Below are experts of layer 13 (counted from 0) of a mixture-of-experts language model. Rows are named router (the router's row for the expert), down (a neuron's output weights, with its number) and show model dimensions 0-255. Each number is 500 + 50 x the weight over its row's rms, rounded and kept within 0 to 999. Numbers have three digits each.
After each expert's rows: a language model's description of what the expert responds to. This comes from a sample of Wikipedia text that the model never trained on.

# expert 16
router:481442538468521452457426473536467481466570454525409429603446447499550550474471477518526476461412444456612402443589506616439501583513482584488440514546491424506481471451573443536460464604553557538450532501425447519448470463486486530466516568535419521514541632563425536448539525481545465519465483503423500539509493504474486453540477521554592515472443540458455418460585580429575474560436454489390513433518509515450554578473478522550589507586441518489559414455541557400443552568468457508481416554468506505456459509423482456464450389500454497546431461468530435565538542464507452514493491550467498413559373482442486452452492552498508486561470428451530479504514545503463479540525612536481452509552479560479562555458474485503507572469531532451484558418473548571479405495462510
down0:461537496436572560442464526550497546524609503506468520551488490537495510498532522451520449488528490502544533485463524541590613485442457450570561495584492490474585463545489584500557545444501398551546506438506461482464493563561515513493536491568532486444555457504466459511489461543483511450474424526480525502466545463429577430536501560504484487522429515708493541507508431556442450466461412502550522488542490482530469516455564550459508453489422579487548569424501533445475448482404465457418481500522439529465550421498404441503518474545441472538448537514399531658554550438578439535520500485578619534498515571510610514542592511493503519534517498554529525580485578488546500382508517450551601435461563557566435579466459543568594502500459448387558526478533470476494472521465451
down1:561522463459515469607553425493504427572425598490448500441529530564487436425634493496420432488558501446498509491501538506509437510545485544495494412545488491542547512540405474507553501479490576489509474471505409480485540506584441454482613426506547479547538529572552485488542534483445531522539493542590422438544449500515515544460507600512501602475476465548385529519568559526472578574482547513558438611480497575527513492465477476497493461407549539471472491533454516414465420601519498529439441571528491449515598451613481460503542547500478546518470473576526408332445629489517440553473415511389561506495493466483586509546528475451508437536468503403532496441532474498447461461530528521507468537478506549493467477593537491435557571526549471524423530473587484482553479425480501
down2:513453509643500521422505539491561383496546459454467469551507518538547529447554499570526552427596556557483504466539541506472459512493549496548503494557499532491509432477426511509530384466511406424472526415533564561476467490495402541507416502448420491520446428520576526492378525511516565422603559398477429494537485508462526583618557484473527436529541476479475528484552475534592474485549494497467472553580625414548504501495479466480466570491531477513507461476538519468495447559458521609549537570539508423516481466453456521501507544522506420571585513500528532484491484506380573499461588453473525411445572441465495448488467547497560500554525517502455587467585484532456557556465484529375607523516522439477453444495497409523423493560571530505371497545495527522486479410553539
What it handles: Counts and number digits

# expert 57
router:547484577464532461449453450530479440444566441520453441588413536501524491577463446553550452427482445461533482450527540592450458499539476551485502475563486397484467459437616435545455439584524566566423573484476458552450451445578405601459526607489501523576535529542466560451541563418562431556539488446470573505581462452485442476490470520541541426448512537371476465430485526497560483542443444473504495463511522590447507570479537509558530566550453543553562454472528527457436542580495513443573449535449431426466504507461422455456443408519436465543496503456432431576508544494545445413503471557475503512566469476496457453482552545450501458547445435536523511519451536406426523558504583559500469433521434576457514542464487453494464515477549488441517603469469593533477469500413548
down0:491455404518479518407521549454549524503615486505563518580393573478554481567461507504516522464578542510434582507398457481412464515523472549431520461420461462537524508588472554491578475503544544571430442506421632495500514562552452484405551544522531547527515558484657525509587492550533585493469498448490516581517519545492430497540501479545550472503469461529488564467501475420559515493571529528463532517535579550472587516507487496490481493470450421542554496467456421486550537545613552528564481603559498451535503451543575495525443606505498453488482503601381470496489454489556507474562422466438483506515587466449499529486602549475469513463507564476467419483553450467565447513469493476502438509488561496484465524555432579589486501608397501429402524430418517501453475503439477
down1:507409537544454426455490511435442585471449502489617454429477561497587494489543510440503544480535497528449516450524460488518418517525472436458545486460453419491541484409423414484484468592495466431454533492525391448562596448530527562568547546544539532505511556494485546553483521438572438543582486502457456503482481648510460467500491457552490478457556457491554498520483552500454437485506378375453467441510480486551493462603548521515513445542414515392514474529391488504466517579504374501539473446465566480469589450454465454568526488519475486605470509445479476483575565484518636525540434447495474512437439538541489454515510446568541438453450440532487477497451488562477438547402484520528465432539453532416495497577462495518555439464517513370548393451495509479515498522447417
down2:546491551475541544499474453478421480474498497500514468502410528581457554442416426484495490481430536561453437481453479562514560480476583548478570510510464573511462591571407528479519497544490514552484563438480477525531579430449506420456478470483437476526500467498401508496514498553502495470412552515508479459618564486492463479443546486468465519509501464509473460472540477495580483513561583544543418460558536532520520551525490470394473481491445498596538559449457478520595474426525480377472543410462560487529467430524599457463532471489481388539475487404519453510432617507508479551568549506541482377522532533525600456460464473531536437483465422426381465513563650469508490500436515534507598485514591545508486597517445528541419616517455555447494444485486562407504464416578457
What it handles: Mid-word pieces of rare words

# expert 24
router:487472533473547480523465420527442466460530505564492445642516609504578531516454488566556481444449405490537375466558499583434492555519462575410494484522440506468407491447467483455494441511515547529436470532512469567455443468521415560506495521519484509525529527550474529425496503456539496473515456462461578545536508473453406463565431545556544501496462585361481448490508518453490432539445409412480488454567561595470471573457521512569530531493473561550529484467507570415455500539461460481525437505479484431469501509467434486465514374543444453601491515428492522661533536428517461460396455575456531487550465453430484451414543527456486488521458516437452526552521506448508498542557540515455486438521508545436576565501419471467439484450510592386505554452449594541451435448467551
down0:464413474585473587508595508385430514485464456520485466430509511566544475535486518493503485526500609549491569518544508493492568400504474523494492500558424438473563423457494398450482441512460537470423475488551506447464515502525485426520444504533455418491353471510481572505472526466495530464481496450390585501394501493486469547566474476541546491531470512577516599477536553551528513503501560419467499516485511519393466422605568553572461432525541510451512648430366400445554482471500476492531504517464500475421480412421520445540557524501510535533584508555486486391517473509556452463589545505506442523547561414516465473443469454504481546457491558527488493494458664531465461486544490531363510452536498473491536512524551557457468515471571447525434534484384535537491556497459538
down1:474553517439539582449514515429511436544466471398459507479522524542515554516493508534598505492428597464489477523472472482560454492527357487476493500579545430544486503426512525478476562562497559467399493476453502511445489574465584432411557531599532522650532447506547511518513487555473449467421444459562549505562552539469532486499592422495522534425519608592513563533561494536481486513493478561477452498421517392482500450476460493467498531556539557458404610517509432439482522509487470535476489433536468522473605426516380575523545490468602378390515554404458405483456553491544446499490437446512486555388596449452511474527567477482552481494556496464546457437432582526506486458475486587578472536556508432523515508475454505558527522527484508393506473459483445504517506518490531
down2:458458493585461545454466441472442449477396528454548465512448424395459494618581449475507454498553509434412449527570591452526481476521469495524519527512469470421482412480546502569573501514502551498536513491527477464554470587532430509542619511608475440409477527498501552439522440489520426546523443552448462457487439533474435493574513527476521550581512485492538403532516512494398553513462519459480535546652499480394484524475446443561544476426571534403491555544450483504474492465416469529511442465479464456635488465431481545481460569375528580428541499521493490485495532545473456501486512514456572566558429479507560592471590562446559512395452446428435483517493609522467472464431515532569547527453442461516534507405525577471510497503499482507528551436456573470499553464448463
What it handles: Word-opening prefixes

# expert 15
router:529463577536543466433493512537432433473552444526441404578437522534512522546465480547567492462485482432512463472582581628459477504478479568484441510511475459534431490434509519514444453502546536549449515534509433546448460452531419544455551590518464511521515506549503513499499502500531465531517406449474551515503487430474440463570482601581533425500496557381506470483634539509538445598432487478482503431509544517512517531457585528558526554495512497519567471477531515438392540489470446388551443519530490428509475458483466494405497405544378517558503451485402457702549552484529461479416438535520512441533511402437567438464527490472555498514482466536529529480447532476411510602539530489450424427583444620458499488539461463469466545520512507422530515416437533516479453502450499
down0:467522463538508577418439529534572491547513478464483509460486548485558508518551442582454538558549532544482567487532514499448514480551564541603498470412491469566507516407508528511513385491508523399554492429498496457531475542471411499441519469514490478511424448488449511333448484506491446492510454455578456576553583509571469521496411483537494445544552503500547493530544514489462469515501503490506525547447330501496519410622577425543472463471520449456502486501452507504527442588455525612503487513460443586419496562421506534577465465568459508593481560491465543493481501566500458395536499506534448532580453607500463578476579415533490430513546507515550462477532480465527499539597546524435437425536523426543471449535621456589404498433475535516438597537501406483455461502454558
down1:529505529539443603477451431480525451518515487494586495469533464481528588532537523494489454532569471375454491435521503534597490453442545479536590574546590530514449538435506550404610446551441490499543513452415466492468583479443598437522515566539554514520585460510430482569555532480522545491583528481564488562539546462411540483554535441536419473559622509541446527475634528493459522549502590488516536485540559516503529508583478510508515585501546561512518501414441429571455490454473468493459421498505531507551554441512591528421478498427547468374442497542502467480521479494512477554505431470531425498546432474477454580443591464531435592511544512496445459466485489437598576497448463474454556454446432461475547549432530434550522430490460485539500538543509484614572460590431477
down2:572515403468482497458507505465532475427472552526549530503502500578482500497425508462463590534510527556529527598514496509526493520476547596407607577497575536546520396446573523435471485492552425485550460452496420512478566456537494608554569492495483582401432499552433480407521524550492422483444528482431570426574494482497511551502429577471478535569480482365585599510448558441462479438490519455465512483473526456491550532544437526507446450537448567524487541487431476536423383493454473493505500521448541498561512474473465435530523612512488525535461499505533503488568594564519561477578457509477524449587542603559598423431478445491540591527468493602482518437506524480428506460464458445419402531581518493500556479460494513551466523407580430475509446510409412523551499500539459
What it handles: Name syllables with a

# expert 41
router:555507526425526466446471485521482516522545497541474429507424525483542543622499499560582469486484455490496488428531531627422451512467480500463467511477474430524506466444517476482475461486485549566460549555474440453490490448570448483432548507509469589588566588537462594459524497498539430519529422487401556565550434436475536460521419552496553511412468544353469463435570572460586455584477388498520530471576589538408561496505535470493572538547418545551577544392537475512437554509460457461550503491442387473443400505481461485465496395520490452543475464466390528588575543425549482442444422595423538489540466488462476497471485528449537459494471495427571495464485489438423472577472491533529505534515420553436513568446503465458509573498503519421549490467442514555448489516442478
down0:466553488434371588608512435490500483497486556552541438411487440433505401499520482533519457507532495435542488547591471612535485422544513482526533601398553483430474483527470529482480506544594451510520550535428465469537460464509462571480510501518521442657497437514514520496464513530436532530563380531482476558434597436472459427532477485495481532537460477554468452462455520527583477489480477510603505559552435460427494498584587457584513518542489571508620533464521503454508546494511540488472463483472506503434529492485526527518522555472456564474509454526498618483540527424542551472511466491411525545500476411477488501536582416512456432529548420551580491462583433470568422381530470596481538590473415530557475594461462529465487486455533530541453484504506563560491552451565385
down1:458525559553529514499511533476495466489543445501484465448568515553555475450482446549425431447578504572535475521390487493490444501621602519470434458485528530529593523484499484505458465527430509409454586530521491491563567450360505469548469469542452573496538459508549419563381520502422513529459516528519608522546493442471469548586573397538524486472474529499491435536474439490520480485487580557525603402506485439552502538451489504528535444546520500484474448445466497514509475504496376468524575610616551530486412495484609499461431547554515443542459492554478483529442506435575490438477523506442468546492574582542440485385453488556539484519597504555521518588501522471511521529544487471440494524470444421528489496345522493547441611410561560512423475527553457567533520506530469
down2:503614498456494527572561592505550407526505444514471486412514361464399506451439569446505410528475480438467404401504515553475584500509486585487505443482544499599455584588592575488552588512507515506549466474483491502454461509530417498465540494506503451449471546570521508519487537633562497497588410557484419433536501478491561481423467472487440466462505470541487504512432489467429477564502501501465519527443501484489489545567582479553440532490520496464536598544556506530487553497570520477488579458469516487520502461432456521556516475444517495581532566499505533545485426456449571499443554552508551550495560553434459517542509436584466534385550476478498498510418452516586541448386561486556531400472491525481580469478512463488564528553654502491587492530512559448570391504497418
What it handles: Table bars, word starts

# expert 33
router:512485542409584424487494473503436475495549450479460463512449477511545550521427466513523471428438478468553434508603597589397469536499422493499456491552459475507462460503535524491483443514504510569433546497481500508474452455570449556462512597623467562587528635579491516435528457464517467534521456495454537517484493519447461471562517589548497465489455571443465479383505563405567434541385430517429519449518547538447586511475512481536565585592500565544524437497548515466489548526491461444522451540486501423449492471479497402437578455530456418557456454447494484658558519393564459459447479592477519449622468514451523459473573535468512491554396418490565541508432487450468512516507485507503514488569464544415538520454496404570477498479523495472503557459430557509478528560453532
down0:391524366433497509593494513508525553516536543537448567396475592520528398497487381456467565583561602475496457542485494532573449606497490442570478549522481559481501423546470558534521431597396495472495486478476529510487485398404547497407477488579504535563481487459437578560524460528471465511520414474522480509576535516466508493598454463462516477454569464570462526497463531492534516545495514616436517465463403454598464552551506532404523474500569471488575494486512479408524540573542539583524520501451501464486430503466533438580579534416500472500480506583542531492498575551538532505485550539607540463530550544512428512532489467513498491477449498525421552412513489525507407465524559538491565430516453469550509584481545475425420546515526524391502514406524459476427473466411523
down1:476553521531411520558559577523501499484577503524498537559560527442541509392489419482486473532529522483548512454462506440479493394477518510483504447490382554472554451460465429467523429519492488525547489459467455511521464445493559453482548521377441494579438555472489444470475490622517551448502517467452504529582547434621580453484509460415565536413589420609522510560491543546475514541404534530491472492518506620555450507456529425515556518512551530548516424461537531453455617406523534487471529546504505559436489539486489470491389614525565392632504551496587468475451502504421503546488535581507543568424556564516539557558521512472520512424528535557470472454523407437488510473544575430499496546438473502548469561427581457465508442452544418521468499554530503455572458537561484
down2:492415450475497488539522493504497506530537541435491500482529508469570459549456501477450549523462403429446453560467477466418549602534465589493495450462482602536588515527581518499493493515519572466434635539503474477513529430542511540453511496461501470456520464549481574516474471577469526501517508519518595578536502499409523458546483569475572392505447462408504558482470573541437425507461519471456549496566452457428489473542521538512538506566436468503522492561451603476470561509608492500483510615645389470457496461439522459493561454547451511502478520510375494447568482545529521415453491411428545479487505496463490555595424446462597443583579545375496512492524496463485463535555437516466475484526518497466633478525576536425508555517514480538508557536553636545506543521586582
What it handles: Relative pronouns and auxiliaries